Experts of a small language model: a variant of SOAP for the experts, 6876 steps.
Below are experts of layer 2 (counted from 0) of a mixture-of-experts language model. Rows are named router (the router's row for the expert), gate (a neuron's input weights, with its number), up (a neuron's input weights, with its number) and show model dimensions 0-159. Each number is 500 + 50 x the weight over its row's rms, rounded and kept within 0 to 999. Numbers have three digits each.
After each expert's rows: a language model's description of what the expert responds to. This comes from a sample of Wikipedia text that the model never trained on.

# expert 12
router:442530545559404410465485537470530561525529516515475386530484494489584451507455464502475598462494523507489481526502469531465576443535524515500496547535536503468460549482573481520537417478517427486568398341457541413480414451557425467530516505434499415535483462411463454516518498474489556463478439502557504513543513520559469492494478433441505466491509520437569657425509454459551455500554533494499613501566592504476569493482580442525498516486633486392447510470444545435474461578483546
gate0:499394541463526512412475451431462503508551462465487448446485526439489461562628594403572558444462533482484552495609432395464586526558560504513525555457507461502511547558473515591468499536480494552461460534506469580540479486478486438604524521458552619477521521447414442468586426529556430438580510478478492481467430449536528490530492463447447513488500506454545573414485549479552466479468571529547467614496440578450504468479526482559519451505497527495542494569527554479573426377524499
up0:526535440505423522559487501525497507527419567472598502563466486568574553426443454491490470511516380554484470561489541593517440480452454465466507526477479542555430427495470567439605474477525485467468507461523534460495565593503490527500510516564403441521477482512565495493523551507486504527438415382466523561537614528505459457513479512539538523514493513558428420542551499431451498492459368426509498469584581360458548631466504459468557477500526510529427450419470464477464558550459428
What it handles: Verbs, participles and adjectives in technical or descriptive prose, such as used, moving, covered, inter, air, lower.

# expert 8
router:448536625562453468453677506515515434505559475508518499503519544463500470526538502464499517484456621490465497487456537462520500478514455513465493540507595485442562528480464564479557496528490544494475545553494493497445528434503370453527584484464531404557529493494416537454540535460660553448533496503476616571448558504585484461483540552488448552500602442587562512482578549508486475568464491505527555391501511473459493495521582495483397560486426442530574525463472444525505417556547494
gate2:536574608584493461487385438473404595447484504466496538573443523509469533453451473541505449535427536471494560451492531480433426450515551450506507544579603466557451494480485481476498503490468438492489485541474506515475533508474528417588545459551463521403473375502538528541521542502523493430526479589458537479483504503468507580591548511515536553549447520528508535452543504618491509478499633588552545413521545525433555417553524500481446423603503493545578459501502437436513611546435497
up2:478396427432490590566574584507504397551528491500424417413523467478564535515479517441408556515512500494500505512539450527600558432460476542513482456414458528429568547524540558469540483474473586482501492473575538559534484543500441549428564554434524498567463630481419534498486463439496526488511460495554396483480547491575535505398443503473449466458557487492497492501479524456493452508452417382440513533420412479549439574505491523579522553443493517545463509529518545530462377436545495
What it handles: Line breaks, table pipes, heading equals signs and list dashes that start lines in tables, lists and section headings.

# expert 1
router:466532457591448470547555490468544523457560538540435483538498453603569522493445494421557460504580449475401544473480529446424491364457436452462477474470502573393506546534568401447505477477430465506502520506500458470515514485420411463437554478425629482529535564427423405499474497455500545473506535522450464454554495498552520431533582488502446486403452510565544580459553574550522483526533582467487495541480485428518577535435533522457416544552539521457527417510483507480430480587459542
gate2:484479491549460536485569441452537534502468399598568365535511474497501543532443595396551544521550540476465465481509456401533512520520483484477502481517500497521493501416512524528434482457560455494561406431475550513471395531542482436472441450493449460499502512444482453486525606470457489423486496512534515487497533500540496437570470458379572496493353556488546558414529532543441473454510432606582570489457540458384512560580599520502504506527452480482545553528420412514427524540521494
up2:514515482383518490521429518515513546579477516462426513558610497456478568469358439483449447510463494443538552540542535630477501552550503564520433473492448534482457498559501476473456536487508475492522545571440501451595542530435459546477570576528563551417489514451529545523496396557526504569477464441495481552402511491522482489515536530600398512448606451543511451532517509427542541555430599419474465519504461542572473476441490449505537516522539436525455405538521647462542505521543514
What it handles: Capitalized word starts in infobox and list fields after a dash or colon, and name beginnings like San, Ro, Man, Saint, Gen(res).

# expert 6
router:437629466545478465460528465494514484536525511496509475533476628467465547611491451494529581402504533472496484543494541486437471502492581506453412421546533572428454561576529496425532524454500564535496540489561448458427504528482521470463475435534523466592509493495515538540384557454442476520591464430465564521508567559489513519427608497503531538458622498511550484476557541458513522507433661547392527507506460520524538601520548467434479548538426398541502512493471529488432495559542490
gate0:484468536404546439483500522479657505489459557479488402598473442538480538524453460524476422535482517496550534464446452539517550524522413494494475507519536472600469551549475565471459464447469525451570576451526489475463504419501563536512473485553533521430490479491531452477579540482419554559507461430568424469527523535471453578548461469481408439541520565427539524433544459518497376522579395473586509490542546512574362482485594467416604397507514518532475499517544542480544512538520473
up0:479528465527504591535486459504346549425523507449463494402500559511493468399481501467556536471500555474508452494608499421527484484464559486438505515490488484454508473480527442549489531615504457571414428570489487507598500494503503399482502532473445469654474496479455493463441385455539503422471603502463558514454471392438512411490533531522590583468421416501514500499532479533513504482497598522500453459505495463404556574397434557528475593492557522455541534485497517474487495540526459
What it handles: Single capital-letter pieces inside acronyms, initials and name starts, like the M in IBM or CM, the K in KG.

# expert 14
router:545540495613436520552483511422556421491472506577440525481503527513507457539534416425478533499535556420498513513440525459476522420475419501580541546465496564514561542488559508486608512442548593446467525485513404538563497351451467448457547394386540477450520545445515532505472527462516585568442499533492471465573599396517501472544548511565524480474469424454432498513555432405567424519434570481502418504491512484506462580481491514439418518502465512552495497534555523451494523452517591
gate0:420513552516471477454469540507489529481431518491482466513459395416561541552515502492450575402491444528548480577505454464528575497523432464506448475506538491598470524510519495543562522596575476540483460544541454516558503388501565553494526559491502477445473515522465593462539530409471391498523455491465530492491392536574478488470503480426560449563550463550515500527412507561526415603455497547564436511427598424545554523585524563516598575455462520465530432550461460465615570492580499
up0:467426513544534376462511542497512476482518404482466410471470453475477495478517502484399556442587477516515485498582484527434528507494381369560442469517437481554497491606568529505413476500544515548493444502558420512496522470567478533465486461491500537455447459558489428416549571502527479491527493576503552421461450486567594506425452449442562556525567534515598434465472532503538598568456535540518546581438520429487545547514570525526468502488542448617527402527479506472514597464559459
What it handles: Main verbs and auxiliaries right after a subject, especially is or was in article openings like "is an American author".

# expert 5
router:402500523488504416506508522484526494573514493499528411530361576466572517537502414504534535468532510522495486461530470466468567491564532494494471432491519596587445525630549581466545575506498471513502519470472603451498467522442467493477529464542517488533452355525442564597476509441566548497552500554490570484500524601551474542510389486545505572516548497471493481428496460410562435510434585430430578499480576473402544450530504460478538417441594388521481465508524502521496493462487465
gate0:549494498544498548427503384458487545493553510578440570538503463474586525530566480418488405507538509469519472420525398525444512461551506473442556509508571484522508518491463463542489486450582454415464337472506515480596590552509522553511423474483528470569519581422440570522549471426421471497430507426527476503407451590475501556536451500540426470526457570516527533523508468520486565541495547473437493519532475586543474460495484466479530600531537456672518486479445408515523445487514457
up0:535508580552621452403554435482454508637454430562463518504526545533533433545543478551453457495530535522539481481512383519501496482492539483451526475503458466536518522510445549544512469502574451472483431426528507472512507492528444499443450406559535517518494514414502462550565477398509478531476462439620468562533498535483594595536438521469449468454492563502560610441551408536436494564452555559450571497479474574511423391475430446495514583476501477553537498419435571493497399498524479
What it handles: Digits and numbers in scores, dates, times, statistics and coordinates, such as 11–5, March 3, 4:31, 250-seat.

# expert 11
router:469481541431522464453509507488521432462486523499494435554503553551474464556564506530509447478479462501544516539458579424454478438529470509566385465470507579508537536524460483524554547506493485465472557534547558424574415493404507448510556514566593480532467413463480605548500436447571586500457440397485529477587526532426545527528445366575518532521552506462472457449534546431659453538514466448447589547500586489490434515450579448438519493475517485404535496400468453519449515538463487
gate0:479491516528495413494482483476445440444482491504527573554496443499573463465533359547543445517467586569492615518458482529424394449541507533506497501475441545571468623537470465454610473569478448450508539574468617549487439509493504529532440508599497476565426520551555454466574512491527445488459550432522452363476484457481496548429523588468536533470525561542494541432492544507505405518506486404550509516590481526571458528501501459502458553511508482524440576476434482451527431458502610
up0:557461528431535512520497512592437486545483528519388579524535533537551527622453528477539562535482508442453459539553499497482533523543546420500558505563457562518403448552544438445399410521460493408542486442426537524520449559496590509451597453544458530488493530439448545515503376524465496408527495548577546483490571579501534530469398496490465420554585566550379364589478506500491491516480493515462428524465485527489443475504509519527415555501457553526556505456529487539491486434518454
What it handles: Final vowel-ending pieces closing names and words, such as -ia, -a, -ago, -ale, -ton, e.g. Manitoba, claustrophobia, Tobago.

# expert 13
router:522562584444416438404500486382528469547511520477521489500462494520500460567384516518483521485500539497453554486502519524477565516552542552489523352486529506550422542491570590484521530495553585463442520549492481578489570511476505431513662470549512368511457471454505514524516545467556540469547516566448580465466531505413578401513595529520517466636467507394471502449634527494502492473483542549524472520524548520487505526421466499496467540617438502471471460442540468483500497465520503
gate2:535485546459416443515510499526450546435424441481528595427500537506515489515440545359466554590437560513512484469526568492472526534580445467479481489474489512502487482453450499512523567477534618445469492514479487445564572556484425455478488497400515473564501548466479505433468430511479602522462530453593443551522476497544573607575551494529377524451554590529547608459487541460514436527412513434479547435470455532476564520481461368501567627467465553558491506491508502500443524538475512
up2:475496579486546587504463554565519501567478575537525524537470467476478527538488543478463453663491525526439494513481419548428416460459569530445528420495474550469501481527511434572498486582406562443419493586549599402422561446517502509524532415510504454541438431540454528550542538486404473516567506585444449468499467448477455535423410527554534443530454494516455499494478502550457518472523472629490586514420478439476435548442447561471440407447459479541436538526492440510470518449535494
What it handles: Pipe separators between table cells, mostly after numbers or empty cells, and semicolons in inline lists such as H; A; H.

# expert 15
router:447500586531411579446515537571543497499465414582497404587461478534530428511563544453518512517534496464592535503486498449520534498557526596496507476534572492570557545514473570508511593466442503470486444451564498523544474456472483416523522459554500432494462400403455523565479462500491427460561497437490548590461454493550561502503515467547457557519552516445604484447451465429549449465460470513552532497490491563458536527528502433441447424469512491583532442535313458439544383452476511
gate2:440602510493531519500512530446568465495424532576525449536552540507540470563534457450583492451476540504539449536547492592437465523463507491514414566658424544575490448497494496482496510499471543607525485415579485583436504543471467519484413475492508503523473532418589487432489510427486396523490547470456478566459460468480415459508585468494502543451522519512511492526488502494606489467553515470499467568637537582522575501466596458578504514493600388559589543525451514475557499451532440
up2:517552488460546518511526497443572484473450505561552498605561477460521481547506495476576478466504533540521499525523456642503485508426518475504425548642420513500446497478464488476517497508470516668530534419520483537450531461466482531460383379510546527538539541435563447461434566390464399572478585496505495571559468507478468517498532437466512515422459563486523546477366450484538499481578508479504488535595486557561515491435544448539542524498554424504542513498482605491561505518568425
What it handles: Word-initial pieces and function words in narrative prose, like pro- in proceed, own, there, even, fact, creat-or.

# expert 0
router:509544551457507417493518476433564412481602507499514457552460488541601531588475418547537504466456526503520542441566563479464546445536595559495516423511547548465529601508538578419523551496467523495451510488541492445495491406443450490613540482539541528554508435497532528509428511509565569624429544540531439489532517472463571433560538537512507482504486508541478467510468509371596439608500547495486546543515454440433588492536413484385531420482473453491558412428532509541460535484507467
gate0:442487484429511569527508444467516565564439410514483498481473548551468620550538454555398474537530494452460517468534552533514501535554461495425597558527509544438541504552547558520476471547550523503450417563532495487441502477538545509510410488466575507463585503405596444589606445474558490497430470506400513551528539445462436509530459411526484409433559481543517567474518522549509499534387568518440510489597541478479472516554515478528474540494552528418522443468490531535555593548533648
up0:525464526522570455490404487579482406528475409413512521552517520548459446500431454559537480492541530544515549487443484448477501480475566533557514398708584480513464379490488509482474566442541531484498454506479442489563403592434443447572362524476514511457532476527440620545453427520475496479565499487445475419556460511463520471549558577479497498587456517397471468480538544454525506551473470490555510478471527524515464600437499527497416487439556499501552499473485536506531494499478432
What it handles: Four-digit years, month names and parts of country or place names in dates and tables, such as 2015, September, United States.

# expert 10
router:489502632472402458459514483529481532444492471505539495555481498529532483480490442544457456421600516472549508510458560475478559446515527439477446530535511480523449519445497444509539480483499497508526538518484439487583530367459447488564507426551552501645479535425507510513543628435560473593571505530445558424544491572476579466535469539551545576540581507394448504502535483519508511578487498495503436523463602605536517555469492426512529466554500434551536492388393422566450439475503453
gate0:500516453486482504538505560528474456563570482510508587534418413501585570560542448490475586573537444534477594480612451486428518484497480520552492545485400544519423482555350546561473570548506548489592569478613568566506488482571454502508564493577531547467494491538471477383453492550485376540486491498570498531503493515471456395505536558551577459616484485472503451441524480460510536551560472479578455466563458487498447510526523512525433538463419428533581518443506469511488534514530444
up0:416487547380434504503506468566497547468467521506526547508533443469483568436456487544478591506487461588559546492604496504506485517488393576584489571465427552526460515498384543486476507508448565458490544462499531537498533493523480495536555515455396483494591442499401507487431395532463399480539439468535552514490449536575555449444461501513483441510448396472472488502469569460435566473475484457491457475511479465425496538622443472561407460492419401555530458498466490459489485431624438
What it handles: Periods and commas ending sentences or list items, plus clause connectors such as that, which, where, but.

# expert 2
router:515533526485484576456541547596522537512547567490538485567447474478445481551531505450479455550518540512471523496460616405473607476557556551518481528558512502554432515471408504501576577409507469534485439572472426480563509466420445481514509475535535486487596501440476505639466535483597522535467507516446504446499504438462501487493445426565471532527672509446562398510484475467599473573499535511516503515480538478430527567483480428472414461473430453484396427437450477401491472455454500
gate2:540427511560512477535446499561450579510453546515434499530577535476463438489549548624471435485518442405495489579550495531457510495501483383542528520520544542598606554513353562506523515485558478631566469494487456468470546519452442520492494529503543430546527462558493428571417488544587546495414468517471445563578495486562471528537462617486453528564475487492507536480599483479492516476557481472480543501564461579444449474553465435477504520575540408490354503509538491554487532460490521
up2:504513431545468549602493496518487426474426544549519463478533529445600430519560560449408366489569402613526490496451461625504543485547485493485502462512453577530619480509509547527542393466552502603576605608532486479515506410461480491454516484561542477538494507476538419450471506476486515594481478473437451553478499483512442504463477448524543516487451548530541546516456446467550437427523468543517504466578508594513398498459501417432519558522492472416536481488462504583463560458515524
What it handles: Articles, possessive and subject pronouns that open a noun phrase or clause, such as the, his, she, its.

# expert 3
router:416551482500522489496494490530539371545479457573592516544470529469509552533552484530465527518542523469612459460506518547465578437558505529547318517548526570457544548529481509486531424400565561466477486561456492376495533474567415479484548453522519412477478503458565511519469493418445516529503506506460459520535552537474499458472588451527410502564578473553476466457508533511439480511426439421551516473485553586570541452528440409514522437532490418384463470485467406474460468419471504
gate0:467450506529519555404487458460540467445445478439533420459443487478538522479498471487516514545498424530523464478532548519501527531507533529514481387470511516451521533457496578585510472550442484534467418545460434515502550599519513452604467509487579556552540535508413488457406420632542549548435520491534469486480459586439510496399533433485456561484520477549521482477540504517453463624453445620460432489506416465382556633490478551490506450515444550535457508380496543505469464393517507
up0:575465467583592506545491398415468478460516516455556515455451450409468434508476494512470464484395454480505504537546535533567416481513507460553529437455524394449571428458454511488544451532541481512578468528500390529422607437456512543577517536545468503509481536557431441455474594570549570449509535459591429505428458574487490397422551539561466517487577491492529485456498445479483530637459521499501462422525506493502530541475460590433506460487448477473505504438500558614482477465428505
What it handles: Inner consonant-heavy pieces of foreign names and species, e.g. Bh, Nat-w-arlal, M-ang-elen, plus coordinate slashes and apostrophes.